Experts of a small language model: width 512.
Below are experts of layer 3 (counted from 0) of a mixture-of-experts language model. Rows are named router (the router's row for the expert), gate (a neuron's input weights, with its number), up (a neuron's input weights, with its number), down (a neuron's output weights, with its number) and show model dimensions 384-447. Each number is 128 + 24 x the weight over its row's rms, rounded and kept within 0 to 255. Numbers have three digits each.
After each expert's rows: "mostly gets" lists some tokens that are sent to it at least half of the time. This comes from a sample of Wikipedia text that the model never trained on.

# expert 0
router:147149105167095106143144075145087128179149148098096104120088154087148131159157134121104160143111151112146105145155105148153111147099149143152101109143120148095146137162146113102121144100154124
gate0:114132151158110160130117107117120124129121094143139112111134120108108107115154169089139100112152103148092132112100182124196151130147108158163149148182169132118160174144092122150186162117120138
up0:100145114109114121092100102128140155109138116126140116130132099165171093124125147117131127146138159110164127133101103118091148120138126134146081108153097103150136133151143156162119151149169089
down0:135116160076136069126125077180121112125077105152132164102112099130123119099148076103142182116118132154166145085112129109085102118132137100098127095150169128156127106095132104142141121188131124
gate1:133139121131120114096140116068126134127123108097092130095135102120077108168136119119147131089111071122164177151126160105156109110091087114135112132100131087150121115115120128129098109136124128
up1:146116110111142093117129140133092149121094147136116124140133124081133100127088141153115135092137145148164112136127195078171089104095120106118124101140097101109131125143118154091107130115133108
down1:137067130143146093107087114136124148161137145101149108152136130098123122131154110124133139213096123103129114148082157149101113118131136127156108089113067099106175122183137115117123103133144136
gate2:104122121110121118077135150087149117121114123139098136096119118174111142127127093143164131138154112131127149127111141113114123130106111156129130133126135110124121091123167131129116144124154128
up2:125084103126139059137112150133115130111131137143095159137107140111118130146153114100158113153123132128102135097112180114124113106126125135133165150125162112154134116141167083142170119116145155
down2:091123102153086157104056128095176133095130118126145068111150109097155185145128092127090144145130123130126111136154145119110144124145081133161119132125138142111135137104119163133087150156122110
gate3:108119136107115144140152101140114127105087109125143140126160099131104149151183107098163106118144135127098140132140135135144124110089106115173130157109133143116127152133118138124104130139103129
up3:124140103120121159112124117109122121117062110132133160154199095123112125145156137089108113160137146086136113118149134139135143145118140092149150186125118130110124171102125125172124107102103123
down3:105163095143139116122133131135155101187110151145141117121142173078128105132133118097132137075115149136123132096144172122129144143121117122127157104130152132141133126145154149117095100100160167
gate4:148090110129106150110164146112162159087127117118124122121126153153112117131138141163112126128172141118140159131176154108084129099116109121172097108108096142111112125112108157103105121139175127
up4:129121091101100118124104146102154145134144150138123118131138146113109134114099137123127096098122115090150130089114131082100118123103135156140093121159094123158122135115120130127133126129172125
down4:128165121125106135106104111131118091139162103123150106086096118141174131148143110114059064155099153144125121130162121158098127106158140182154098098116144110168129096010111183116142120141097166
mostly gets: " A", " E", " J", " States", " it", " Pro"

# expert 24
router:158149104148112134141144083147089135171171130103097100108099158084152142172161125127094158146107148132144108148147104151150118145094148169140097101155135152118139153154137113100109153096144134
gate0:094148152123156114134100154135172146154128092141132147144147120127091162138134147094112115080196113130131150117096148123137158139138083115124140128131122129148165152168126144139097148143127119
up0:127148092127179120153137172163112148118134127118149142136174095125127120119156106170110105162140110150095117097148163135126120162122123142107100121087129150146140134140098163107117103120128099
down0:113133173128149164143127101115148173117149111099128160110128135094118123117120198126110215105151139144108100180136084104130105129122115108134139084113124098114118125140175094109110134146126147
gate1:128092143110145147141143102126123124060141096120143112133118149171102106136143118117085121150172102107109132132131155098150134140174131108177182120134108142161086151142101158148101140137139112
up1:172107141107135140129178129134109122125123108110112146169125136140094158120116147125134144156163149122126132139133132063116153126096116103159146125128116117144098120143160115170117115115120128
down1:124164135131144134122100126164092111144157075135161126126050128160141093114126147138146158147132149133153082173114097161141087099172134113131120186177152133127102105077114163124159126150091123
gate2:083132101141150146142109109147119125121092104151157109120124107111131141146069134121113092079117146130132142082080136097127120087128098158137134102152109062132133145100115148145121125163104141
up2:122095099165138172112073156126126136109124118112152124125114142132131137129101141119109127067154142123170157119134124109132113094138130147148111125088153118113155106105149137133123152137121108
down2:121138128122143181130145159126129175170075139167128135155133093111126121166120155148139148108138176123147160095080117156121095172139197106101153178137143157119130143093125109130142133167119155
gate3:135085096138110142090140126069119126127105153139139156149097087125114126101103122139107098117112110138108141149113177105106127102130090120119141129131152128141084106094123141145112089135143107
up3:114166169147112109130112078104125097123108123108140114101160181090113128123114103112111154117136116135152129159110151119108064169143096111136107104140103164113119153073144115127138116168135119
down3:092129135128140142125153137113145122111148118157118151182150104100141127135123175093122113164082132151111109162157126097127133126156168102136120158088164132129154144162143111091134143134155077
gate4:131100120110141140137119144087155151079094123136103153140085123149127122144112152114153115108161110103113146111164125108116117110133049131073132135133137140146094088106132164124163103135086129
up4:143082106147113077143133136126081126095074094108132104110131134121145116139122097112180103150162109133141133112155134148095126141121116118142154104121085113168118129095115121177157138122081134
down4:156178106081169182114107159127133115142098109127156125101123162141125162120132116109094121129156115122115096125172134125165156149144149116139129154145137122132123148132143163137204106137122111
mostly gets: "\"", " people", " won", "\".", " round", ".\""

# expert 12
router:099164121145108119156109110152143158151132156129139108104105157138149168162129177151121143127099156141143110132154142129158119114093159106141144096112150150131162125170136093092103162111092159
gate0:114132121117093162151177075103093115116143153128166154113148112127104120130155117113136116160185132142128130127161109145117098138118100125146187132117137112122127116120124124132121159112112087
up0:132131142121161069110069191140151131133119112140111119187108132126163145115103139169104154139082124118099121126080165108143169141121138142098106124166130136135132119132146148133139132116138148
down0:149090117126171112119142130105168127100126121110109135116146135122153109139071157177115160119090126143135102130126140138095126135129171121121140086158155150131117185117087181137111063123120081
gate1:149118153138123128165128153093147161129147141108166139156157110102133117137100151139141123094128154180120118135154170097106144108115121121150153096087121124165078160149110123096117109126176144
up1:131122154095134161144141153121143101079127128105104152138147156140152136079145146130132109148107145151106144105137145074103112142102150156114128152125139151176132123113101090144130104172138106
down1:138151113111130113133155127153125163127165125141150124132107130157143134128110162145118164182127145131138130149136149146088141110142171162115103147093127106154120112136171097106075106180124110
gate2:113109121109095150094093091118191136138134158109138096157103137129137123125110155133108117105140137154147118146114106119122189148107101176123107168115125168126162152158100109115142162146164118
up2:115111114122117146086113094125171172138135151098139075140105152138167138130118116114147118104113120155140139134095111138107167147086101136131142162118135156116133151169109147122103161132152149
down2:110130159132153127143121119095182123119139131111109136127086127120113149136136210133113137171140124149123187102148169115098134136101141144103132062157136109141105171110168090122159074128138099
gate3:117092160117105140106089097179142121133109126066114129135170121162162138112129154147094099138113087117126145066113115132152160127126155082123104121112096064115184148161127135152104058116114100
up3:126094166120123132124141115127185140116118122095097120143182145156138171136092149156103128098111109142101111085060140156156155098097144098096120132104103105110187155157080134131099071121123118
down3:169129141149148124164127122118142147110129094132147126156152168125134121149110144106146179128138120151084110114148111117118139162165113120129129135105096132120133118123116117125106111117112185
gate4:135134150141109165101130131158118133101195108133117164109144161130085112161130085148125091117163161089079133127129113098133126156113165101126142122099099115140123102100136148132138172143097139
up4:098164117112159113093136121116108121143077127182157140150138093125146113119126169159132164148118116080156099121123122134113139076134088124108134126172165136075141133144103091086119122118158114
down4:092140135138154118175132158110138153124137126112113082142134146145115125133116108132122171110094088148135126142157114163092155135092111106135115119169141134136097187166137126148148104157132094
mostly gets: "\n", " —;", "|---|---|---|---", " %", " –;", " Apps"

# expert 3
router:152154107151119108171141101144094140193161145104104112121087152084154122153170144135107163144115153114140104147155107153171114150107148148137105103161151146113131142152141120101127140098156125
gate0:083072174097146145141123129106088143129128122144126135139145084099098090147100145123143136116145129113097123129141181108140156101145100143128131131158150138113100124093144135130094054147109155
up0:131146094139128138088137125153185141088149141118149152147121117157190127093125089128099113111160110140110119129111074143189136198140152103112113137090100129148132076151106112130129161125131132
down0:086136144120124112141144107122147107082171135118129120142156147127123137144112103142126139095102104126178122102127087128095087132127146120122142114154135155118091101133114140131163125098126141
gate1:111123140158158130098090116080127142136152111150142153159113108130117129114121146144074117110118099129096147122144138122109183117122109172133149129131109124114103118115111150099131122151128136
up1:109124152171139154118100148121084120099149099121158140109116091110103086133128136167142141129102153141093151118153118145142158109145117087101133163121083160132125110093115111093114116158086196
down1:158109158137117129169124107114131099118138114157124136145155125092140122129111156124069129132148129142120114160121149121117127091075101161086115195109134156098130125102131116112099145126131124
gate2:096093139147131131124110123151116108093144136168142127139090154113131093175130133140157136102112134134084157137124161123121115048111118147180145118138120147105163135117092146162180118143122116
up2:110118144109121142095174127100113130102160116066157104090136129083119116139140098114144135135109103113122101121146156088140160132104161137149147120079132149127116167122151139157130129150144148
down2:128118110119084138120130121149113146126152180166133176138174099129126149105117138135100132097143132143153121119098108143094127136104159133140074144130161147147133117121114077088120140100147109
gate3:134137180102124121130092133100104121145082122133130119096127137133142124110105139141125088104148129143113134100136165081107141067118108123102110152107135143135155153099118142103155129132132119
up3:129132084110123156136141125168147172113148128146129128164156144094129147148126102126127138170107167110161151168159101127156127177124141136131137100095119119123115129164097086162110123120149142
down3:131128115133186110147105185147099101139069140139113116151121105156127134155107148121132120143105095104130115128117114129137112109137112173125138143159172128123133074146117152150131105116162115
gate4:124125124108136133120125129098132086147143142125127168134163132121134167102110128134111101130177073190082168112113164133117156099144106130121133166112138122107112086122125107154090092128128144
up4:149106107145144143115169122198123121160181116114146143144152165160175141146158134105150120165142120158099127124113140097150155093119104114100108139099114123118143084150107106139153099093111104
down4:118149134133137111077168160168135166122104151150125149164148143099156096065096111105128112151141125116133131083138089107114104103104132091167123096113109136143102125116110155107112089152167154
mostly gets: " f", " season", " pl", " under", " cl", " English"

# expert 17
router:146122121128123116140131080131173134144148154135105108114080153125149178143138141136163087141091157096146115121151108148150107112115145122171082116129153141127181131097092096134100137125147123
gate0:156146121124115171148153092089149148130128125153101161079178139129139141177130211135084095126063118087119128150130153163073182105126114092119162149095142119176122118118147072113090122135167166
up0:084147150151086119146107113135139086149100166155141136171136112118140143103159099122167142133177093174175105127177113134153127159089114173130136135138132157127160113126105129105156116101106137
down0:167089124140130121136156119150134104142155091109117130144148141112142156133144183154122134133086133153109136126110147104117139137112163128128117114114101119101117127120075119141142130130101145
gate1:110112145110092125105128160120140166109152197109155110155134104153108094102094163171107119104109124146104120102126162130140118156107142113176109082136134122120135121152127107129120152108142119
up1:080118126108156128124157126129150127113137134100088134125113151124132120130127107112094137128180123122114121126122111140130164110164145121111125138128091108141122124086111097132155126181154112
down1:143129087127089121139114158142121113125139116161157155102108134095099140096171095130118116141105069149138151130150127147136138146145127145106085134099087148112109104113138134134165161136163141
gate2:117131097111120106165148130136143155115137138135157117111146125146105125128168133127135102087114120105103125145118163146141143147087086140139119086145129109165092135093140108091102163149174113
up2:160104151148131169134117112148133099149125121120091136111099107118105126112100129123114158154143146133147127113136122112112111091176147144132127155144125160120162149168132157156173129123101149
down2:071165117118159086099134130113142136112141113113137084122100122144119110163043069124126119093143075113085104155115138150106157129091164106131138093154123107134147081160114110128171112150140090
gate3:116139087086170110109148128114122097099150135123176108090148150133122142161131115122104109123138107136150120113130137121120141188084078181127072106114145115143145156128147140151087127129119109
up3:151132155119109156162081118108125127120130153128135126165145179096152100127135125124108145108139127128104157124127120080153125140126115162092154121171096152114128114141135093149119095153121145
down3:153092131138121093105091097123169110092103126116143107124115177159152102078123149151082116109143108107114117130122079113141156097175107094109176131136131136146164140154128090082165124144118135
gate4:167099122124127097107168128113128133192172142158122126137092105154138127108151122113114143152090128106145142139133161140182138126132112102170147169179134152096144120130138105131151112169108133
up4:118131181094103128152088109154130077150103099120162126140136143175122110146155146085125125138156144193126116137112125163098111145134163114093082134119152104120146139165107110152107123111135109
down4:114139160129108113096130162174109106141143124143130122085128157123149121177142142131132030121114111134115137108111098131194150079100112135106114163164116128118118157107139135160099143135094103
mostly gets: "\n", " \"", "==", "===", " also", " =="

# expert 33
router:127152112120120156108100087149088117131143162111115172120144158151136166126126151153102162161110159174139099128156101152146120169132121131144112094130158156099157121151126165089104147085138123
gate0:142141142134098149117093130133114125131132133137145115101126139168095115115129137164139133160140109081132132096138114132125164133046126137139132099126100143120107086137150170118127086174130151
up0:146148156125108133110064127103155157149116118143112109141152148146111101108128131147107190151144108128116150125104084151152154125109080138139129140137112126115130103100140110085121156154143121
down0:154143143139096152116099128127107185123097089125130140119116139114166141120159163116110141112142097129128081094119161149124127164142177135133119167117091121142092091166126116087148114134114137
gate1:098151116121129139117110121063129097122143140116143127143135142148144103099128170127098116113111100156164152129114125153138137117105075138082130113144103106090165106106133141172123129114085131
up1:133101148107155118130126109184142138126111118129146144109107107069101105171114121078147118145108137139098119112139149087123111131137150084187079140172144123127126160144138151151163132116148137
down1:129143158130116120156132138112097178158117109145115161143107094117143128132140147131125100151136092104113090137121106129106126131181142122126127125145135118083134138133132143098106106123110145
gate2:169134129130129130107096131099084138151128121110140110124092141134168125081132103155084138086136088132130123122123120159132126098111096122079136145113114114119152090122071121113138122138120138
up2:129089098133149123173142121159156097109150101130128114129120095134131107159100127102148090175133145130111138113120159114131154183144177145156091114158109158139094153155134100111091125101156100
down2:115128134100101136106120142129155152112090092151124121133138142124142120138149145115186138122109122147117159124146121099113172180116133134107140116094144138112076100096172103112112122132108105
gate3:128133129114098143112095162128105137093154115133139115128124138156130147124135148145136126076128107141089107100142131113129132157095109102119116136095121145132141121152140120111075117138170137
up3:080115137165159143143149077171162117134118133149117156139121144128139114129142133111136073140173188096116128120123121107124148096095118172118151138105153137171167129101075130124163122114153128
down3:137140120123157118136167115149122098114129109145083120148156100145151132210120126140108113164122145087134123126109117105127165134073172139131141096129126121137122139155161102170138125089165144
gate4:105090110158132116152116141158121133107103120134135138178153126130085148112134110149097124047161153117101091170111128115110121157166153148148107151086127111140106123115071127119132131159154129
up4:139145122166152085174146163139126102126102116170112119181155132134119120139139126153082135063142163099121106149144133108123072148177131129125127152120126153167125135115068128124104134143140141
down4:156133121128120121125099132120135124101095092125145101152101143164099133140171118118123154173112122127142105137141108130117157163136160131138134104117111117132098166112140141140134125106080132
mostly gets: "9", "6", "8", "7", "4", "3"

# expert 38
router:193183115123126116118114122157109153163140159105125115132126151104157175135151158086111151153088154126161099151153115142120094150143172115117155089136109154098139128171177131131112150099092137
gate0:098093128130173153147134132126164134133122126150146140120101098114119143120149117118119070127113154131097143187125131132101152149163112116128132147131133083101124118130137101186137117150088125
up0:117108144127171138090130123126097140109162121121131151108120123134140129141155138139096156098125116146182121116133106111148176131118126140168094075127133069112125136143138110113149179092136128
down0:149119147121122120151115119152143136106091150143112120204122124156111141132111092092135119130164140129124127124120133152130134126149116129110121144144169122151129145135120129159139121110130131
gate1:097100134116130138103148186141080087099099133145137094134095119145120154175110132157102143131137122120140151108133141141135172151100107091114130127101129125081125089117131145150107156110100122
up1:129148136184094085140122120118118132116163143106164127142129125130112131094122095156155124115139118195132116120150194119142109118118137112149104112113128152118137156147139122101143109141119162
down1:141106120123141082085126122108125142156110107151165154124090087096119142140123156104136094111126099111128115116111130094133077155129113144142141102108096141094102131116119107117127092089099117
gate2:113123143120128113118139099122142128162153152126149145134112108139118164130136104093140132091164119144150138120105123117108116167138150126072123097146136169104128118119122148134123109118083121
up2:093076119144144134106107097124111123118125107173125149127162123118113118142080108139131153136123159147164108114135125120172127085129086137183133140112108113103071139116149146118116159132143120
down2:092121117148115139167143092087124101128131154114103091136117079148125075183144141121154139121131104133137122122154065086105127121137111165114122136079112121124150148164151133137132115098086145
gate3:153110106119107114160111129115137121114102097128109156108175128139101166144077124117112091114114108168168157139150111112122132151138093130127140137124094171109128142142098110115082137115106084
up3:148123113110107119170120134130128116094119116126098159107177138106106144131090121116121122108117128181155135111153101123094124169133082135130121134106090155112119123141134086081088131136093091
down3:134135146120086121084140093109072116155156163167086105105145141129164132138092188075146147080101116113129125098086158118121160130129092155130100126125140147133120118130134131125108109120100152
gate4:106147170130132098138110103126105170100103147112157104174124117111141146103124181163174126136107087117143100136147143133113154142169161139112152113131111091134115083113118123138108148160129098
up4:146128129129144102138150097138092175077145120114150118146116115112122113155091166134138070087140109121118117133182113110112167163166154162167108088110130122090113112167159137136122149151158135
down4:092131137104148166145160136084091138075121072107134123144127134116139106117124144129097134156143126101167091072107100125116127110088167159136150111118082113100146120179114113117109092145143153
mostly gets: " As", " due", " ab", " title", "1", " Genus"

# expert 35
router:167170113141119158161107104155154110115156157113081106092145163120148144138106108091171147111095130121146137078180112169164130096088165124151113123080110154126120148155128124103122172110145156
gate0:137110125111125070150089053126127096144138094115131153141139149103106113136134108177155110107134149137101145117099110115141094084071131128109147149129118121163132143145119121132107139138135145
up0:139112147118123163146129144151151155132147131138140158131124124154187128115092086147122127157111107133154136156136158124048164151178175119127117135088150079096130115092119128139124159120158104
down0:146098114096182115122088119133109117152114115105123128136125081109199116153159176129132124110162143147096145137142098147120113127168152118105156130136082122134131144144137110151126120102121121
gate1:158110168121137145130148143143149137167111148123126136148138119189122112158086142099144105098146098088111074136126173127102212141095094146124138092095148119147074138139122077122138105112098139
up1:151103135114126134150174128151127150167122154131133140143154127181117117154091149104139119105122121094117082144132137143096160147096090130144140097117132123159083117148147074119123124114102153
down1:156125154157118136086144120095138153121080151125153170098196208123114159145127111093131155136111159117124117124138147128103147112140106104152139168119102121121116142124115121086086115167160093
gate2:162134180106121121130146140104156094135149129145109132092150142109119123146145147126132124067135151107094161107125145145136162119117134100150169129097103130088121121123101130167162158136136139
up2:127131138167134110110173209166178113159126125102125118102109163126114129137078119085125117093123113147107137124123152108137200082106093113112140109090131121115126106095114126137162168112151136
down2:111115133154142177174163166135145160096118150146147120130126134168133106073097118086134132150136104110128107130157093114157144158132114094158109134068100167115156147085090106147075119079082114
gate3:135128120124127135138121155098086120109112098130138160110152115119117113122112152085173163127082109135171156131124141149153144125102128120171156153101135110123118146186151126136155117123128128
up3:146143102152139133131113114114109144170150114114100121192116081091089143134158164077149149100130130112142143160089177163122143135203123151186151134150092148109153101149148098111142168127127200
down3:156114126121110136143135136144142186054105114123104143148113143147107126113085162128149086160130123133153152129136116094133227133100104101101145107146115170136131159077082103114121129115132106
gate4:131128163122146114157134174112127131154113136135090130102152157133097128158120133153141139117135092124129093091116139112098130167132124116133149143109135197144147142160109120136116098108107188
up4:166130127147117124160100111135142089120127172076139133147093116128117152119156094118123139123116131087085156141055089142154156158091099155120199094106166136138153122146138093159130162133151140
down4:114134163164124124081110124108173142120143100153145127125099170139150147125106111097155135124095117115154099088158132142142149142145129081100120113109126138140099115139121110168131105135111128
mostly gets: " head", " %", " town", "See", " Born", " rest"

# expert 54
router:146120105123152131118109105127084133142147103121100116118153136141134133147125137156088165153122165155156109152149097147142123141129140138140103138103071132095118140146127142112123129105098146
gate0:115083100143120158138158120162148153130129117124087154113132109191140128137111115095134122117110147105147144127120158141101116081115165118125124144074098117139117110132153182139149158141132132
up0:106127135105153155090133128122127103173108120107101092132127100101088153139150161144091162175155120129133130126124184107093125131110112131096129119141101159138087133164122088134143069165104134
down0:119128132161143168088153133127129152158107120102098141171121118091112110114116163120128086103126174159122132109121098172177096130181115138156094091108132129151127089156175141118157146127130098
gate1:175090154127118115140132105120116094133125092105150119144132103100140114127107119086156140127118121053115159165098116115120131164183132128132127114135146138116159136143131110088097121132100136
up1:149127109110137210150135136137101146157158110130118128148107141150081113120184141165143107103131107191122130119138100128144138076121121144079152121118137148107102094129144138176148169110118157
down1:102143131137150166094098126146125133122149149128143109138165113180105121071130135147133142090088106127135104137147167151073118116084112100092123127134147074146150089151120131135136115171127084
gate2:132082148142138119127087117112135147117121132134119088136101127127143093100110096117132126136115135129129128096124142114120146105126134108165131108116154129123068125145203139169135139098124126
up2:111181114118111157132174168152134107157132122100139165105151114118120136174159164117134118129118123126125136139133124141132095152155106142095111155137128119133155123111029133116105108168109132
down2:137134130178137104105152080136118162113142127155165134112143120140108110132110160135146145113141122161111147129170118123100150108130115089132107129125122149093126089113123154142075120125103119
gate3:174092143178129125155132175127118121164115130156155158137142132166105117126183105132120127138159157119119149116145109109133143101111148172157142087105123181128080124095124101112140097118116103
up3:096168096103134101125108112129149123080142138127121114117121145118152121115085160123128146110179109157125110163141127101112095164147131063131124106184139080148149114166162160120102161112145120
down3:165093123170130147144108089115144136095160091110095143118094114139111116106116133171113144145082139139111166117143118161142123141137107167149163132121115148061185190134103084154122123159102134
gate4:159111119168158158172090106138119110132152097114109105128136090108129151184165145134134118122123077128125121114106145100115152081125152154119129139123121111154088076123051135169134119134161118
up4:127150135114130144073159171122174175123091157125111136128141147140129100084089116143139118133134128118141126142132136134149112149118116114121125103126135120103194159145184105097112136126098109
down4:099139117145128068133090133101149122150151151113106126136114139131133111131118075079142103149087160140133100164122103148149167147110104153088154101146159147164149150103123092131071127126135161
mostly gets: "1", "0", "2", "9", " Species", "3"

# expert 37
router:159152110155094110142148081150077122163175132105094099120093161082154137157160146138099167141111150139145105137157109153161114146113151159134093109151160146110143162155153122100128150090144121
gate0:116104126111156140139121109107107129129133118112140128116099165125117129096095128139142091120161090106147146077148174123132107134151086117124136134117126126142145101126103197079114083191098158
up0:075118118114076123116114157151063159098130134127146137130142090127094134186167158129108165170131142144125106090134151115127108167127167119121110090145114102146122123134073108113150138127133156
down0:110138100107144178139147146126104080122143120121148142164092121111121123129107112163172140110128090116117142102132114110167122115121102122127144163095086177156134126103133150109097147108093118
gate1:106132128138163106159094144098116105102091134129129149118109063112155121124126145148150105128146087112124160130128114086152125119158115121149122152152117093075116143114105156127127092180107137
up1:144165134104106130125075132123147074125144126125118144097125086119157142112155123138101113142158083108101128158149117109163163137088141110168136094078119137091131160148151122108160143147117112
down1:103120146131114129126122150111127110132131118098158116087151108104158149127108132096112154129111109112099135090137173096145109102117152127137146137115158107126109119138100109143167138107155127
gate2:115111118119143128150089145114105125154127147138134119147092154129137130141117097135133126117164097129077164084135122125096138126130105151088150130110123052128126158099094150129104133154174168
up2:108103088150123091150143171107134108133109126132130146145103169165158125131135144079131140134127145123119188151139185175156114123073159138120154136077124097111094139130093102113109123118126163
down2:133146118110114094129100129119128147116169133095150177106148118143167095144140177120144109158100164117107104139124146119155136129192146162110124120121152133148127154199101105092131162153136113
gate3:164113134095138148132098161133127142128096130123144111145092145088147155128166144179152133094157117141110165119110123079114153181152088123132152125124132114152116128166153127099178157177121129
up3:175122153103120113115129126113122123139141156139147128129161146131087116117130151140030116121156124140131158186119122130129126143145133132140166122172112132140123122162111118085134144127111154
down3:174106094138160094098121121140108130114116095143123135132136101133126119172153146165170103181091110154119121093122120159133109109168160130143140178115114086139157133100091155138099120115108099
gate4:100119109137099128103091136115149103137090136070125123166133134106134093114146142106118094136214078136121122172106143125112161182143143120109131121094115091162106115159130190130099166126108140
up4:132120118128135137097153135133117135108136114160113139127126130143130191123110110152153131117126131143118109089102155124141116106157137142143125133142133154087087119097115112105109095121116120
down4:157127101149105179140109109115134136154098133138101111143124133156113171155125131131139154102139086151088121111142134116180141126112122121124193126140132151153144117102133114112087162094142142
mostly gets: " N", ")", "]", " won", " Gu", " acc"

# expert 25
router:146154105146101124157149081145089144176155136110089107109106149088155151153174127132096154141115148132144100140145109144169116142099145135152100100149154139113100161152153115093138140098156132
gate0:131095137102140142133076095104131093101188156171122162138145085138120134117102133148149094111109114105124110172130135128130155097142071131118126158127147087158120105134128151172103108128101144
up0:179158145150174105142107140087120168123125110097151128147140127133102090149151158105102143152105092130113125119152089133131109142136103118118139098131154125112145117116112167119169162102131158
down0:140130125142098133116128107104097111142112075130112122127115128142110132106133089128127126134148094134130109065161108205092113141180144100138122145114132116152147135121118124097107114122139132
gate1:083120133112147148119137125129111142100096124142152145119134128150143202089126116064148109093115094134117200151148167093095167080132106121126190135100152131165094104144107120144101148141139095
up1:096129092143104122152123153114150099118123086108150118112134133141168136140134112136114083153109108146133127180115106108074120095114114102101127125128097122174153150149118121175114133079141115
down1:132117139117127124109120156132135198136114137141123127125147093137153124104115181176097103162131114135097160135125100162094080157142158102072111154113123120086146127180107102120152105106112135
gate2:099123118133075126138110150123128099107127176151153141126143173139124098104116106142102090082097102127124160142104140155112139126093116150102111134100163094184141162132116145126124112151099153
up2:094108122124090139098072136158148123092158164085110085171144150148122102103106128106120110115106114131122162141097131154140132128117108125109089144114150129153102120108134130137111135148142169
down2:124119092105109118144129118096176137137161142128107115122096142104089131117149127172140113112138116085120156152125127131109196161154113147122121140150090141080109138117110119136095140156102125
gate3:098091146111143126099126157099127161152165093139149135127085162147072139153136157116135073100168144121103142138110129145089170176101130170123133115097121095150156156163102198159093099161163144
up3:107181123131108144174081132149096150135158122119127129155128122123154145133137096137139141122117109139121102126146113135122126131129103112161101153098161134159131168148184131116143162153106125
down3:073152150170098157107099175133138137150138129147150106096108178116133132155167136113147129155134098109108132093129159150131170168098130139130133133134145132174146147154124100150116130130120129
gate4:117120141132119136114081134098105159171128113132107161152116080129100127143147129128162093119127131131090147139119141097121196125154150103114142149098098098117118056106106118142073067139098114
up4:106102131111143135115153125147125065134131104160126129122143167124109146151132152148110107119066107131143103145130075146164166118115141128159117162164130121120109181116146138171125144147122111
down4:143119107148152127111130125113179150135105124088072120149178122139080094141137152124110169154110143121103143075104104134106149107090139120114137129148098134096100108150165111129128133107087153
mostly gets: " released", "ower", " down", "wn", "In", " built"

# expert 28
router:149148107163106123154139096156089121179152141108098096113109156082157132152161122123109166145105151116147102147127104147165112142101148134141098103136139150103125162161142122112123144108145133
gate0:117075149164154131120080121086117097122129155158120120147130150124124176098129159153132131104113084084085143126113144103113143113141048132162119138134097094136073113111125129159120141097113128
up0:078120104143134076128089165128119103116178112113128124133157153127169132156125142138132113109116096106116135138183117139146136139136141129127134120149123118115157136132112135092094104134091124
down0:136136092114131160103110125152137103184126125160143135124146130072148107154135135100157095116129128125130115106140169125130134156099134122095152137147099125140159132147155132101139150161123142
gate1:114097137109120156128111143100153131136148117142098137109122126106124099106131078098145113135097097146141151104087133128128174131156098120152156135098119099154140115146120133138124129167127173
up1:121165117134132117126110157137117152094132110081129114124135072172135119152136155167092111125144124167096117121105192168119137171106146117083134138114107100113076154139131078135153155099150138
down1:157124141098145145136111137105201143150081149149123166141141131155116169132106131143132132118107157120150110129140129082163147105151129110146169120126148161131142086103141197214110131116075124
gate2:095122143083123156108125140081135165154098118142130146117146116124122127118144162107155118114168090148104146131122115091139154093109128128152158126128124095130115134137147118141118133101066084
up2:132155166107139112130117125145101111078120131098133146159143118122093164078112116108122114106121116130141119150108112161090130153142147172093136116143129136127122129141168107140160130138088130
down2:053133132171141133163123133119135127156155127095144136090138099116152098152119156151120118187122108151097149070125143050140137142128088132120144119102131117168138141158149137140131120120171098
gate3:107088133113137140159131133137116127102143123138163121106068131126140061132113107138125124136179092209119129152124143125093120128151121125125105184116100091164098136147167147135132139148115125
up3:107063125122148152160123128137134143096138124086164149097072122117142094126156118131134129137174083182133123143117088122101135153169120119126112183136113116162117154102177173132135163140109161
down3:145175118123126103128141153114128136142161160115115152103123129133108144085077134138138168109153140103153172153116136109132099145111139091139110107115103139100132150171109093130136136089167124
gate4:140163195093058120138092125106153122132137135137133122097172160137158124109124157095134109132116106132111171163119130094111126091172171095156107148132097106119160116158128097134113084166120136
up4:129136137100093117085150145143150127150161148152141096141141148117170109064175145117102119143144104090117135111101088081121125154177157112103126123128118103171175153123141090125108117105140194
down4:129140125099112138125072166136088124114132129131152137136140152106143142113086129168142138089132132124113143142115057166116144145141105088094087145096149097116106176140126114109149140151142092
mostly gets: " st", " North", " first", " million", "%", " se"